Weights of a small mixture-of-experts language model, trained from scratch on English Wikipedia.
Experts: 128 experts in each of 13 layers, 32 bilinear neurons an expert, 6 picks a token, a sigmoid router.
Training: a variant of Adam for the experts, 288M tokens, 8780 steps.
Below are experts of layer 5 (counted from 0) of a mixture-of-experts language model. Rows are named router (the router's row for the expert), gate (a neuron's input weights, with its number), up (a neuron's input weights, with its number), down (a neuron's output weights, with its number) and show model dimensions 0-127. Each number is 50 + 15 x the weight over its row's rms, rounded and kept within 0 to 99.
After each expert's rows: "comes after" lists some tokens at least twice as common just before its tokens as in all text; "comes before" lists some tokens at least twice as common just after its tokens as in all text. This comes from a sample of Wikipedia text that the model never trained on. Tokens count by the router's weight.

# expert 4
router:62 31 39 60 36 28 99 68 24 63 54 65 42 33 75 62 41 34 61 52 29 29 86 58 74 57 43 60 61 49 63 46 48 62 21 52 29 49 68 60 58 21 65 54 40 53 43 61 44 19 58 67 36 44 44 59 51 65 43 50 38 42 54 60 42 82 60 60 42 80 29 35 82 57 59 55 33 33 40 60 60 31 57 49 31 37 50 70 50 49 50 34 59 66 36 49 43 53 28 44 40 49 54 43 54 56 52 32 47 48 64 46 66 63 26 50 31 51 34 47 23 31 50 42 54 27 36 28
gate0:34 52 35 72 46 47 45 65 49 42 50 17 46 57 75 73 61 49 62 65 73 30 86 63 55 56 84 52 82 64 31 63 62 49 48 65 81 43 61 59 52 42 48 51 59 61 33 44 48 16 55 54 34 61 55 49 58 39 51 64 18 68 59 46 36 36 44 81 56 28 69 47 47 57 37 25 54 44 16 39 41 45 33 62 29 59 64 92 60 42 64 46 51 61 87 60 37 30 48 27 49 35 44 51 74 36 46 64 62 52 49 68 40 56 36 38 59 55 62 57 40 34 57 43 56 45 53 47
up0:42 65 51 50 55 64 58 42 57 65 40 42 22 69 63 52 50 49 29 50 68 70 79 29 34 61 42 52 32 60 49 10 68 81 58 44 52 58 44 43 45 16 31 56 62 22 51 40 53 39 69 52 25 45 39 63 67 29 31 36 27 41 70 35 72 42 62 25 69 63 62 31 55 28 67 40 27 53 55 70 48 76 56 39 47 54 35 54 46 71 32 54 45 49 76 55 66 76 67 66 77 43 21 43 57 53 53 53 33 59 52 41 55 22 73 53 60 60 41 35 58 35 38 59 51 31 49 50
down0:31 49 39 29 68 54 33 70 56 36 52 33 35 46 74 38 61 36 40 34 69 48 62 50 50 46 72 55 44 46 37 58 64 44 52 42 48 51 63 38 64 38 54 65 36 50 88 48 79 42 35 29 66 23 63 69 64 36 56 46 41 70 43 31 50 41 47 32 52 60 30 62 26 69 57 50 66 42 49 76 35 25 63 69 49 72 49 41 75 40 45 67 24 49 83 30 58 54 76 38 47 42 79 69 70 26 37 64 51 41 54 29 27 52 47 67 70 38 63 32 70 75 53 43 47 51 62 21
comes after: " |", "|", ":", " 1,", ";", " on"
comes before: " |", "7", "1", "th", "5", " years"

# expert 98
router:56 49 78 46 55 44 63 49 21 58 75 57 52 55 81 62 64 27 36 71 47 51 82 33 71 63 39 28 59 57 39 69 41 36 45 77 41 58 55 47 69 26 41 22 52 60 41 64 35 56 39 58 53 27 49 38 40 23 39 62 43 39 68 39 38 53 54 55 69 71 49 63 47 41 50 51 64 61 37 57 55 55 75 49 46 35 41 28 73 78 62 34 99 58 37 50 66 44 48 57 41 60 49 81 60 50 58 70 53 62 17 30 50 82 60 32 41 47 48 56 45 52 58 47 59 36 42 52
gate0:53 40 30 41 42 44 64 52 50 51 47 45 46 65 56 30 37 55 26 34 55 75 59 41 74 41 73 60 70 61 56 70 50 44 50 49 69 28 48 61 51 24 39 49 22 35 48 49 61 02 56 36 61 36 41 26 65 48 25 66 74 75 52 34 40 26 43 52 43 42 38 28 28 58 61 52 32 86 81 59 63 58 54 51 68 60 75 72 56 67 44 48 35 55 54 64 50 72 41 54 58 68 42 50 58 56 49 47 67 33 41 44 39 20 63 48 58 55 38 70 62 42 04 57 28 34 50 47
up0:47 74 56 46 49 51 38 45 63 27 54 53 49 50 32 58 45 19 67 63 48 63 20 51 50 54 74 62 34 66 71 43 26 44 58 40 73 54 56 40 71 26 26 52 24 34 45 45 74 61 39 67 43 39 26 38 18 29 06 59 47 53 68 46 55 56 26 49 61 33 19 41 37 27 63 55 50 40 57 33 49 59 42 37 68 42 73 53 65 75 66 58 56 59 55 42 69 48 76 56 71 67 55 69 47 59 46 37 81 56 66 59 32 62 55 40 68 70 36 50 54 47 38 66 59 68 66 36
down0:39 22 45 38 65 59 40 31 63 48 55 51 51 55 32 48 81 69 63 68 50 63 30 50 31 30 31 51 31 54 61 59 63 59 58 43 58 43 23 65 49 63 36 60 34 36 37 54 47 31 75 70 71 29 49 51 58 40 35 52 68 52 53 76 52 66 23 32 56 81 51 44 54 57 48 40 84 53 74 56 82 59 68 20 59 67 45 52 48 68 42 44 47 42 18 52 15 38 37 54 71 45 66 58 56 54 44 77 52 57 52 50 62 61 28 70 51 47 35 52 50 08 64 71 71 51 57 49
comes after: "\n", "-", " =", "\"", " The", " /"
comes before: "\n", "The", " also==", " The", ":", "["

# expert 127
router:36 50 35 34 53 53 75 40 44 61 76 64 47 31 51 41 57 66 65 73 59 50 44 12 41 45 64 47 68 23 58 36 61 68 27 56 37 47 65 73 50 49 29 60 30 45 38 47 49 68 69 68 52 59 36 51 68 43 47 48 31 54 40 61 49 49 47 34 37 80 42 70 15 91 21 53 52 52 33 54 60 45 46 44 54 56 50 44 76 43 43 51 99 42 45 40 32 67 50 69 46 24 46 53 29 55 44 58 64 55 27 67 71 64 63 44 52 50 40 49 73 50 65 69 49 51 33 28
gate0:59 38 62 60 62 31 48 38 54 88 44 75 43 51 56 61 44 57 47 51 52 12 52 35 57 49 57 39 30 60 72 64 85 45 54 51 39 63 60 74 76 54 56 31 52 53 51 24 49 50 48 40 60 42 31 37 82 20 40 44 43 47 59 48 51 28 71 58 65 72 42 50 62 29 69 53 75 37 65 35 55 45 56 51 68 45 40 48 51 34 40 83 52 83 52 58 44 85 61 53 30 29 73 71 43 62 59 48 36 59 50 45 60 55 49 73 59 49 59 25 26 46 37 57 24 47 44 15
up0:30 41 56 57 68 49 34 49 57 41 41 36 72 51 66 63 42 53 43 49 73 33 33 60 48 37 54 69 46 49 52 52 37 50 31 32 54 67 26 61 44 48 47 68 61 49 68 77 83 64 53 36 38 40 68 60 53 90 27 52 31 18 69 60 44 64 34 49 45 40 37 26 48 54 64 07 52 10 36 46 44 40 37 63 61 34 80 57 35 36 66 52 41 50 59 18 50 37 60 52 65 58 58 67 33 65 44 41 68 40 53 42 43 19 36 23 48 51 34 59 49 35 59 35 47 20 65 62
down0:56 63 63 55 35 29 58 08 49 46 34 53 37 53 44 45 51 73 64 21 41 36 58 54 50 59 40 65 84 40 27 77 37 47 36 48 62 52 60 19 56 63 52 87 68 51 44 38 32 53 37 59 33 48 67 39 49 57 60 57 43 46 36 78 64 17 37 74 57 65 75 52 49 61 24 59 36 40 46 24 51 43 73 44 35 49 45 47 30 37 32 45 41 51 43 61 46 32 24 52 53 38 27 24 56 40 40 49 41 40 67 52 55 40 67 42 42 40 35 45 38 38 53 14 52 89 39 62
comes after: "\n", " |", ".", "s.", ")", ")."
comes before: "-", "|", "\n", "The", "==", "="

# expert 65
router:38 48 46 82 47 40 57 58 52 36 48 58 44 44 46 75 30 62 62 49 63 53 61 24 46 65 63 53 55 34 40 50 44 81 44 81 53 71 60 87 46 56 34 32 50 45 61 75 53 61 48 53 34 45 61 33 50 49 58 99 73 42 57 47 31 48 56 55 58 63 60 62 30 64 42 57 66 49 32 66 61 77 55 41 70 47 60 58 33 53 30 40 86 79 65 57 63 30 21 39 47 42 49 70 51 22 45 48 60 25 46 48 64 59 63 52 55 31 64 47 65 69 83 43 56 37 63 31
gate0:81 58 48 52 69 61 55 62 50 44 44 32 44 34 40 58 56 32 46 57 51 38 31 69 42 53 59 45 49 56 55 31 54 23 59 39 48 36 38 50 18 33 74 71 52 66 43 48 42 71 63 45 55 50 71 43 75 46 21 25 36 62 16 77 57 31 59 32 31 47 49 35 59 75 90 31 49 59 58 55 30 05 50 47 38 67 35 49 47 47 53 31 48 51 46 36 28 61 74 55 61 53 64 29 38 44 52 40 68 71 89 45 65 38 63 51 50 52 50 35 50 49 71 56 78 52 49 67
up0:59 38 60 62 35 43 57 42 43 27 46 38 39 45 39 32 68 70 42 34 32 05 57 57 67 33 32 46 36 42 65 77 65 65 59 49 31 40 56 37 38 67 28 46 56 28 39 45 49 60 55 36 63 59 93 77 56 56 36 46 26 56 61 69 41 56 44 49 37 61 50 22 45 83 37 19 54 60 68 42 30 50 48 71 69 62 56 37 26 56 33 50 43 40 59 53 83 45 61 44 71 49 48 46 65 42 51 52 64 56 56 71 73 52 61 56 54 46 60 28 27 56 71 86 75 46 44 59
down0:22 59 53 39 37 36 54 54 62 68 14 48 43 35 64 52 57 55 19 51 67 41 37 58 14 52 36 55 37 63 52 47 41 56 48 59 55 71 28 40 49 49 72 37 64 59 59 48 44 51 50 54 72 37 44 54 42 22 48 40 39 52 35 42 41 45 77 48 38 49 65 54 47 74 33 43 49 46 61 11 68 49 38 58 43 33 39 25 66 47 35 52 61 29 51 37 59 18 77 92 43 45 28 78 57 77 56 46 68 57 58 70 68 38 58 21 67 58 74 56 27 50 26 63 56 57 62 47
comes after: " |", "\n", "|", "===", "==", " =="
comes before: "|", "\n", "-", "===", "The", "=="

# expert 59
router:34 48 27 77 36 53 18 12 78 25 47 64 55 42 17 62 43 87 64 53 50 19 33 34 27 51 49 40 62 56 99 50 65 58 59 37 36 51 49 78 58 69 45 43 55 55 61 53 49 41 42 55 45 64 46 49 55 68 19 47 50 49 45 35 53 62 36 55 45 52 58 54 47 64 44 55 57 21 67 61 17 66 50 44 54 52 48 51 54 35 38 59 20 50 62 49 50 38 58 56 32 37 51 54 53 78 31 20 49 40 68 48 74 56 45 44 43 31 60 33 35 43 58 43 47 21 33 52
gate0:32 37 61 41 51 52 44 62 61 44 42 58 79 60 26 67 76 55 65 48 48 64 62 68 57 51 31 45 61 73 52 40 61 53 62 43 57 34 85 45 46 39 52 43 68 71 39 24 54 48 53 52 51 62 25 53 08 62 41 67 53 39 47 28 68 79 40 42 50 23 40 47 69 43 49 27 31 31 55 57 60 65 31 40 35 62 51 30 87 44 46 72 73 49 41 43 66 57 38 53 82 40 51 57 38 62 27 45 56 57 49 42 27 60 37 62 51 67 20 22 55 29 28 25 42 60 42 73
up0:33 36 47 51 25 65 52 47 73 78 77 44 47 71 77 45 49 38 56 55 65 50 58 47 51 50 52 59 37 43 60 37 64 31 39 65 39 77 68 33 57 47 50 46 27 69 37 34 31 23 71 45 39 45 46 47 44 61 40 58 46 24 56 51 58 47 55 30 46 49 47 65 54 73 29 56 50 42 78 47 35 37 69 53 42 34 43 31 56 41 26 74 56 52 33 48 42 64 35 57 52 73 72 61 61 74 62 49 44 50 24 16 99 83 56 53 51 33 54 23 45 55 60 63 66 42 49 24
down0:38 47 40 56 51 58 53 65 54 44 21 46 53 37 51 55 69 44 62 39 49 62 33 47 52 49 30 51 18 46 58 24 35 48 48 59 64 85 37 52 47 53 43 30 41 55 56 57 85 38 36 38 18 56 58 51 48 54 32 66 26 30 42 34 46 62 40 72 25 41 84 30 57 66 45 30 33 61 66 60 37 46 38 48 63 21 49 64 50 46 49 58 68 45 56 39 50 39 55 20 64 61 62 38 48 79 60 19 46 74 55 42 51 54 60 56 33 51 41 18 57 46 49 57 29 99 51 27
comes after: " |", "|", ";", ":", " /", " 0"
comes before: " |", ".0", ".8", ".5", ".6", ".7"

# expert 58
router:58 58 29 59 65 49 49 67 14 42 74 57 38 22 89 46 39 73 51 60 30 28 63 21 54 27 49 55 46 85 32 47 25 50 62 30 42 38 63 68 49 72 53 40 74 28 69 70 62 60 25 46 67 24 37 52 50 31 42 52 63 52 24 60 63 53 37 46 66 67 63 45 68 44 47 51 49 41 37 42 48 63 37 51 44 65 53 59 21 69 41 51 51 44 33 58 48 52 58 41 37 46 23 44 47 71 48 51 29 51 44 16 46 57 44 51 62 38 46 30 61 63 85 63 62 48 71 38
gate0:78 72 58 69 43 60 36 17 67 65 76 28 46 46 56 53 69 55 32 58 70 73 41 58 47 60 43 38 28 38 32 75 59 49 54 42 84 20 35 44 39 51 61 31 41 50 55 12 29 43 55 65 52 53 44 25 51 61 57 34 58 49 53 71 37 72 43 38 90 51 41 62 67 52 57 48 20 54 57 46 61 32 36 32 51 38 40 60 75 49 41 52 46 55 75 27 28 80 14 67 43 52 39 62 64 66 76 44 50 48 35 50 46 52 44 50 53 53 67 43 52 48 35 67 42 65 49 47
up0:62 35 59 76 71 37 38 24 48 46 30 35 58 60 39 59 55 43 28 71 45 39 15 51 61 62 57 39 55 67 60 64 65 49 52 53 66 38 57 62 41 53 47 45 41 66 51 42 50 84 44 28 31 53 37 57 32 56 39 44 47 59 78 56 70 63 63 74 44 33 64 55 44 36 67 52 33 48 36 78 39 49 34 26 28 39 15 51 44 40 72 34 55 64 33 44 39 57 42 46 38 72 68 39 57 32 78 48 63 56 47 63 27 36 50 64 82 42 48 21 40 35 53 42 65 81 14 36
down0:36 35 58 22 62 64 46 15 51 45 55 48 48 70 44 51 66 79 69 61 38 52 46 36 62 32 14 31 24 41 45 71 39 46 57 42 79 51 67 43 39 83 36 34 71 48 52 15 32 55 35 30 56 37 38 55 53 62 41 49 63 35 66 50 44 37 48 77 40 54 43 63 61 60 70 65 75 23 59 36 48 30 43 40 71 24 48 48 80 42 37 33 70 50 13 45 37 38 57 46 47 71 41 60 37 50 40 71 40 58 47 44 66 60 39 63 37 35 62 31 53 48 48 43 70 62 28 45
comes after: " ", " 0", "\n", " 1", " —", " 2"
comes before: "\n", " ", " 0", " 1", " 3", " 2"

# expert 114
router:47 11 29 48 48 66 47 34 37 59 37 76 57 48 76 25 56 81 42 49 68 31 75 26 48 61 26 76 82 47 31 64 25 34 32 57 55 46 21 54 61 64 51 45 73 35 42 52 50 52 41 57 69 50 35 53 66 34 37 41 49 46 75 49 28 60 61 66 64 63 55 48 51 54 29 44 71 33 43 51 71 55 66 75 24 64 58 48 31 54 44 77 56 59 43 53 62 41 57 44 38 51 31 37 39 74 66 39 39 65 32 38 70 46 48 23 54 54 37 49 52 57 79 43 67 58 40 78
gate0:51 52 51 86 31 42 39 42 48 40 38 32 62 51 74 43 45 62 70 57 52 47 64 39 43 50 45 60 78 67 61 65 51 35 34 34 52 43 38 48 47 62 45 58 74 45 80 71 47 59 28 36 37 75 42 26 65 41 66 44 27 73 53 65 10 60 55 27 62 45 57 11 31 51 34 30 46 54 28 29 57 38 27 63 38 48 37 45 38 45 69 56 62 52 53 58 66 50 74 51 36 53 36 58 65 54 52 53 61 48 43 36 55 38 69 39 50 18 26 37 34 64 71 14 72 25 62 45
up0:74 64 50 25 54 67 94 64 39 65 64 56 64 67 60 27 42 64 37 67 54 19 41 53 55 60 50 86 62 34 45 66 34 50 48 48 38 61 42 54 39 36 54 37 72 44 65 27 34 75 52 48 44 39 24 36 40 44 62 49 36 44 63 18 43 39 41 59 30 38 76 28 39 68 62 34 48 79 57 42 73 41 51 57 21 60 70 46 52 77 57 57 68 58 47 77 37 58 47 51 32 55 58 60 46 80 61 54 50 29 56 51 54 59 34 65 43 10 63 67 59 58 63 47 38 46 45 60
down0:48 18 29 48 66 71 47 42 54 55 37 43 48 76 47 44 68 31 56 44 60 45 37 34 49 60 37 72 28 39 15 79 66 67 73 42 67 29 49 31 54 38 45 69 34 63 47 27 60 42 69 23 41 68 41 71 33 56 44 34 79 90 63 71 56 66 46 89 38 58 57 50 55 59 55 63 54 31 72 43 37 45 60 61 43 79 42 41 74 56 61 61 49 59 56 67 28 41 49 52 42 56 61 40 70 77 63 33 50 60 75 48 41 47 56 32 56 56 50 41 30 62 48 52 38 61 61 76
comes after: "\n", " 199", " 198", " 196", " 197", " 194"
comes before: "\n", " The", " In", " He", " It", " "

# expert 29
router:45 48 18 78 84 56 39 63 51 25 59 45 46 01 88 55 44 84 67 71 65 36 58 53 52 27 58 70 31 87 34 48 73 52 27 50 54 41 41 59 41 62 63 58 62 39 48 53 36 41 52 44 71 45 46 30 65 51 45 49 49 42 41 58 47 49 70 57 47 13 55 59 53 50 44 61 80 56 61 68 41 49 18 18 53 50 56 73 58 30 28 40 58 56 47 40 53 59 47 33 43 42 30 47 67 53 61 31 33 51 44 24 60 46 50 52 36 61 58 42 63 46 69 51 36 42 59 42
gate0:26 65 51 37 38 36 53 21 40 54 53 68 74 37 45 37 34 56 50 47 80 49 42 78 54 33 61 42 60 52 28 40 65 49 57 39 66 44 58 15 60 51 61 45 32 47 34 41 47 73 31 35 34 44 59 73 49 41 57 40 61 75 55 71 49 42 32 58 25 71 78 54 48 41 34 51 63 23 54 35 66 60 73 57 43 61 83 40 60 66 35 52 46 50 43 46 33 61 41 35 25 75 43 69 27 69 72 52 58 53 35 48 45 25 69 24 64 43 68 61 52 20 48 62 64 79 57 31
up0:59 56 34 66 50 67 39 28 55 50 52 67 55 58 36 30 37 73 33 41 52 45 51 64 45 24 11 47 40 68 39 27 61 49 25 39 36 46 41 67 59 43 60 38 66 32 56 80 47 45 58 42 31 53 33 35 70 56 34 72 45 23 55 59 65 45 57 49 41 50 45 34 58 54 46 37 41 61 39 32 27 39 29 32 77 59 18 66 39 36 66 48 15 37 33 28 45 50 50 29 52 42 63 46 77 66 33 52 68 43 47 63 55 55 28 55 61 51 57 65 44 62 73 47 32 32 35 99
down0:11 68 52 57 35 61 35 51 48 33 53 56 84 27 39 66 55 61 31 46 68 43 71 33 43 55 51 24 53 51 41 45 42 19 61 55 47 30 71 42 10 42 37 48 42 60 49 63 40 51 27 33 51 27 39 79 44 35 32 50 26 85 23 47 53 37 47 54 34 54 42 56 55 64 33 40 50 53 43 45 38 41 56 59 57 56 47 59 56 65 35 69 29 29 50 18 65 65 55 66 25 73 55 67 63 61 44 57 71 62 54 37 54 46 44 49 42 52 18 60 45 70 79 52 40 17 54 49
comes after: " |", " ", "′", ".0", ".8", ".6"
comes before: " |", "\n", " ", ";", "°N", "4"

# expert 77
router:69 58 56 63 42 42 49 39 17 31 59 45 41 22 49 57 34 62 58 61 44 44 63 50 38 32 65 53 68 68 42 71 46 71 31 49 54 56 55 66 37 42 71 40 34 48 81 40 54 53 48 38 58 68 42 62 57 35 31 74 62 66 20 84 80 38 61 78 35 45 26 45 33 39 29 64 82 32 64 74 29 49 38 39 63 30 52 58 29 50 29 57 43 46 42 41 47 47 40 52 43 20 45 49 37 73 60 32 51 42 59 40 53 61 44 49 72 30 66 17 70 48 65 46 64 42 74 33
gate0:38 51 48 27 34 33 24 28 50 49 52 75 44 34 36 61 37 70 19 47 23 69 41 23 50 47 27 25 41 52 40 28 38 55 46 68 60 56 43 53 55 56 59 38 37 87 27 46 50 19 86 35 61 77 65 38 37 49 38 63 38 42 42 60 62 40 48 48 53 67 39 49 61 22 45 54 47 41 77 68 45 32 18 49 62 52 46 43 59 25 65 52 33 52 57 38 59 58 70 31 74 39 74 55 30 52 24 27 34 54 49 54 62 66 32 49 55 45 49 81 59 62 54 66 49 58 58 52
up0:36 28 46 36 51 56 30 44 70 25 54 31 44 71 50 63 37 34 39 45 59 73 75 38 51 63 68 22 42 66 75 77 51 46 64 46 67 30 72 14 56 36 34 61 61 57 62 31 33 49 66 42 63 71 27 63 63 31 48 59 75 50 42 48 38 33 47 40 50 40 55 43 59 33 44 66 56 58 53 26 38 52 43 94 36 54 70 62 21 57 15 53 39 62 47 64 61 53 67 58 65 28 36 64 42 71 61 53 74 61 47 50 27 43 68 61 65 52 53 58 69 67 70 51 44 44 35 48
down0:38 99 68 44 80 32 54 69 41 43 17 44 57 39 55 68 50 56 62 51 33 43 91 60 68 50 57 80 42 56 93 51 40 41 75 57 57 55 43 40 39 54 40 51 62 42 57 61 39 45 38 53 65 50 48 56 40 49 48 29 38 41 17 56 51 77 46 58 33 59 58 38 31 39 27 66 31 52 57 31 45 55 61 46 39 63 33 41 63 34 31 62 49 45 55 51 79 78 60 57 55 39 57 51 37 69 43 49 45 53 56 10 28 68 35 57 34 29 42 45 49 42 57 51 45 49 41 64
comes after: " |", "|", " 0", " ", " 1", " —"
comes before: " |", "|", " 0", " ", ";", " 1"

# expert 5
router:34 34 57 69 54 60 47 65 68 47 35 61 57 39 23 34 51 40 44 71 35 11 56 26 37 56 55 33 63 36 63 52 44 71 39 51 64 68 47 57 62 80 33 69 32 59 42 31 49 58 60 58 44 62 62 62 80 57 29 30 55 65 46 47 34 54 28 11 57 84 47 63 26 53 46 35 56 38 57 20 33 65 34 57 40 50 58 55 47 44 24 67 58 72 69 65 60 37 60 47 65 35 71 46 64 58 36 56 37 64 61 70 64 56 51 39 18 66 33 40 59 60 56 78 34 51 47 27
gate0:47 62 42 59 51 54 35 33 57 73 71 55 41 36 57 36 46 66 60 28 66 43 51 22 78 63 42 59 55 30 68 41 78 56 62 70 33 69 45 45 53 39 64 42 59 80 63 50 45 53 70 79 35 43 43 55 65 54 64 70 61 50 32 35 27 22 86 68 40 84 45 77 40 53 24 61 41 88 27 51 52 35 56 19 47 68 37 53 65 41 49 53 48 67 50 54 78 30 56 64 55 52 34 49 53 52 52 53 55 57 36 49 60 50 43 56 66 20 48 45 51 78 63 68 40 25 44 52
up0:29 44 36 53 63 59 41 38 62 57 49 61 45 47 42 44 39 61 55 48 54 63 18 27 53 33 78 35 51 47 29 34 69 37 41 56 61 33 37 76 58 52 69 29 49 68 48 29 19 72 75 58 41 70 64 53 71 49 46 74 29 46 49 63 65 34 42 60 47 50 46 75 38 82 64 44 77 40 42 62 42 45 42 50 49 59 36 40 41 56 17 42 61 13 65 64 37 73 37 44 35 54 44 52 49 48 26 44 48 48 25 38 79 47 86 67 63 42 35 44 61 68 78 32 39 42 40 31
down0:42 66 46 60 70 47 82 38 60 35 72 64 52 62 61 67 48 66 62 58 63 60 42 41 71 52 29 55 55 55 48 35 26 27 55 30 57 46 36 52 56 32 37 15 51 69 51 35 52 49 19 57 53 31 57 52 72 93 75 53 55 46 45 50 47 41 54 66 29 44 50 52 34 57 37 70 52 72 47 92 57 51 22 35 40 54 38 57 50 33 54 33 36 53 26 25 31 37 62 50 45 32 79 33 48 68 71 46 63 62 53 47 07 28 41 51 52 27 32 48 51 53 60 44 59 66 53 50
comes after: " |", ")", ".", "===", " ===", " ="
comes before: "-", "|", "\n", "=", " -", "The"

# expert 47
router:65 52 48 80 63 47 76 53 23 18 35 66 56 34 51 35 45 68 38 73 49 26 58 55 68 30 58 66 51 68 55 69 60 64 43 28 58 46 76 59 38 34 59 60 64 48 30 61 52 26 67 51 55 53 29 55 28 69 48 47 23 48 38 69 81 38 46 66 48 42 58 30 53 45 15 44 30 73 38 41 55 55 36 45 52 63 47 56 70 59 50 63 87 59 44 69 75 67 32 50 38 51 40 36 71 41 71 25 58 59 54 71 57 51 42 55 71 60 32 61 50 43 66 45 36 21 64 67
gate0:59 39 37 41 49 61 52 68 56 44 52 52 61 71 56 38 63 44 29 44 60 69 79 96 49 42 36 49 41 37 60 53 26 51 47 71 70 35 46 24 33 50 33 57 75 46 59 57 50 52 36 70 83 38 46 56 62 34 34 35 62 55 65 54 49 41 57 41 33 45 46 51 81 69 60 35 04 60 53 47 27 31 32 50 87 59 54 75 39 69 48 44 83 49 37 44 43 67 29 38 45 73 52 52 52 44 53 45 65 14 40 58 44 50 56 55 44 70 51 31 56 27 60 37 54 48 18 52
up0:60 42 35 38 58 53 60 70 36 76 48 62 64 61 69 54 45 29 44 47 45 50 65 54 54 63 45 45 46 27 47 42 22 47 57 65 56 30 60 43 48 42 64 54 55 56 60 34 79 82 29 47 57 47 41 69 45 41 51 63 76 39 71 47 33 43 53 71 41 39 33 57 98 61 85 45 44 56 72 73 30 50 41 53 53 70 50 72 25 47 35 17 63 41 40 29 67 59 64 42 54 52 76 75 53 55 20 69 49 38 36 47 71 37 46 37 37 54 70 24 64 42 25 54 61 69 56 67
down0:27 69 58 70 43 38 37 26 51 37 48 77 22 47 15 73 68 87 59 84 64 73 10 66 55 49 54 36 62 68 46 47 44 30 74 67 49 71 62 61 31 48 60 31 65 59 45 65 54 68 56 27 44 80 72 54 61 57 51 54 31 58 45 50 45 41 29 45 55 65 57 50 28 59 53 69 69 54 42 66 76 68 66 37 54 75 66 49 69 60 39 54 50 51 36 48 55 71 36 37 44 44 44 24 30 61 62 42 70 71 53 53 44 38 51 33 52 55 58 48 54 35 42 37 53 72 58 60
comes after: " |", " /", " (", ":", "°N", " +"
comes before: " |", "6", "7", "3", "8", "5"

# expert 9
router:35 37 43 79 44 58 80 55 32 56 47 55 48 43 68 47 36 62 59 56 36 24 79 30 49 53 37 69 37 65 42 77 37 41 58 70 58 44 36 78 52 75 55 73 42 36 52 63 65 56 40 34 39 49 51 47 36 18 56 41 61 53 64 54 19 84 73 31 43 55 75 44 47 66 62 38 64 61 61 45 48 52 67 60 68 56 43 67 49 58 66 68 53 45 60 26 72 26 61 32 58 49 42 33 65 27 55 52 43 41 78 26 21 48 27 54 59 46 36 19 39 34 58 38 67 31 69 39
gate0:57 43 41 40 37 41 60 72 32 56 45 90 43 45 53 46 47 45 21 53 63 39 64 52 52 62 24 40 24 48 59 57 44 53 82 68 52 17 35 55 61 42 44 37 40 57 57 78 47 66 28 38 61 56 46 57 31 41 61 44 48 66 56 33 42 57 55 79 49 43 23 32 69 60 29 79 65 49 43 45 31 64 50 65 55 47 42 50 70 45 53 53 25 43 41 05 39 46 62 43 38 13 44 54 58 48 51 34 16 66 50 51 49 53 40 42 40 38 78 44 44 94 46 24 51 37 44 61
up0:46 58 57 37 75 43 69 42 49 56 25 48 46 65 42 61 34 41 41 50 47 56 30 14 69 49 57 43 56 34 36 54 43 73 61 45 46 43 90 77 26 38 32 40 80 35 47 35 57 57 64 41 37 49 50 56 64 55 56 53 68 44 77 55 57 54 42 43 31 59 35 56 66 48 52 51 43 14 38 46 60 86 61 57 56 26 47 55 56 47 86 25 42 50 61 63 34 49 66 43 45 01 58 43 38 44 74 63 59 68 42 59 55 37 56 14 71 46 83 46 69 50 40 35 51 42 42 45
down0:48 75 25 44 25 41 57 64 19 44 43 78 51 58 60 84 55 41 76 84 28 57 49 35 53 81 53 65 51 49 35 33 53 58 35 72 60 62 32 19 40 46 68 76 29 60 55 45 31 45 54 53 38 64 55 36 61 54 37 53 31 49 29 21 59 63 37 55 84 36 81 59 57 39 55 45 46 75 60 31 50 46 26 39 54 68 35 45 59 83 47 56 57 41 56 65 71 61 56 22 44 46 49 63 39 44 27 38 43 64 50 52 57 41 47 62 50 57 34 74 65 49 67 72 41 56 54 42
comes after: "\n", "==", " ==", " =", "===", ")"
comes before: "\n", "|", " ", "-", "The", " List"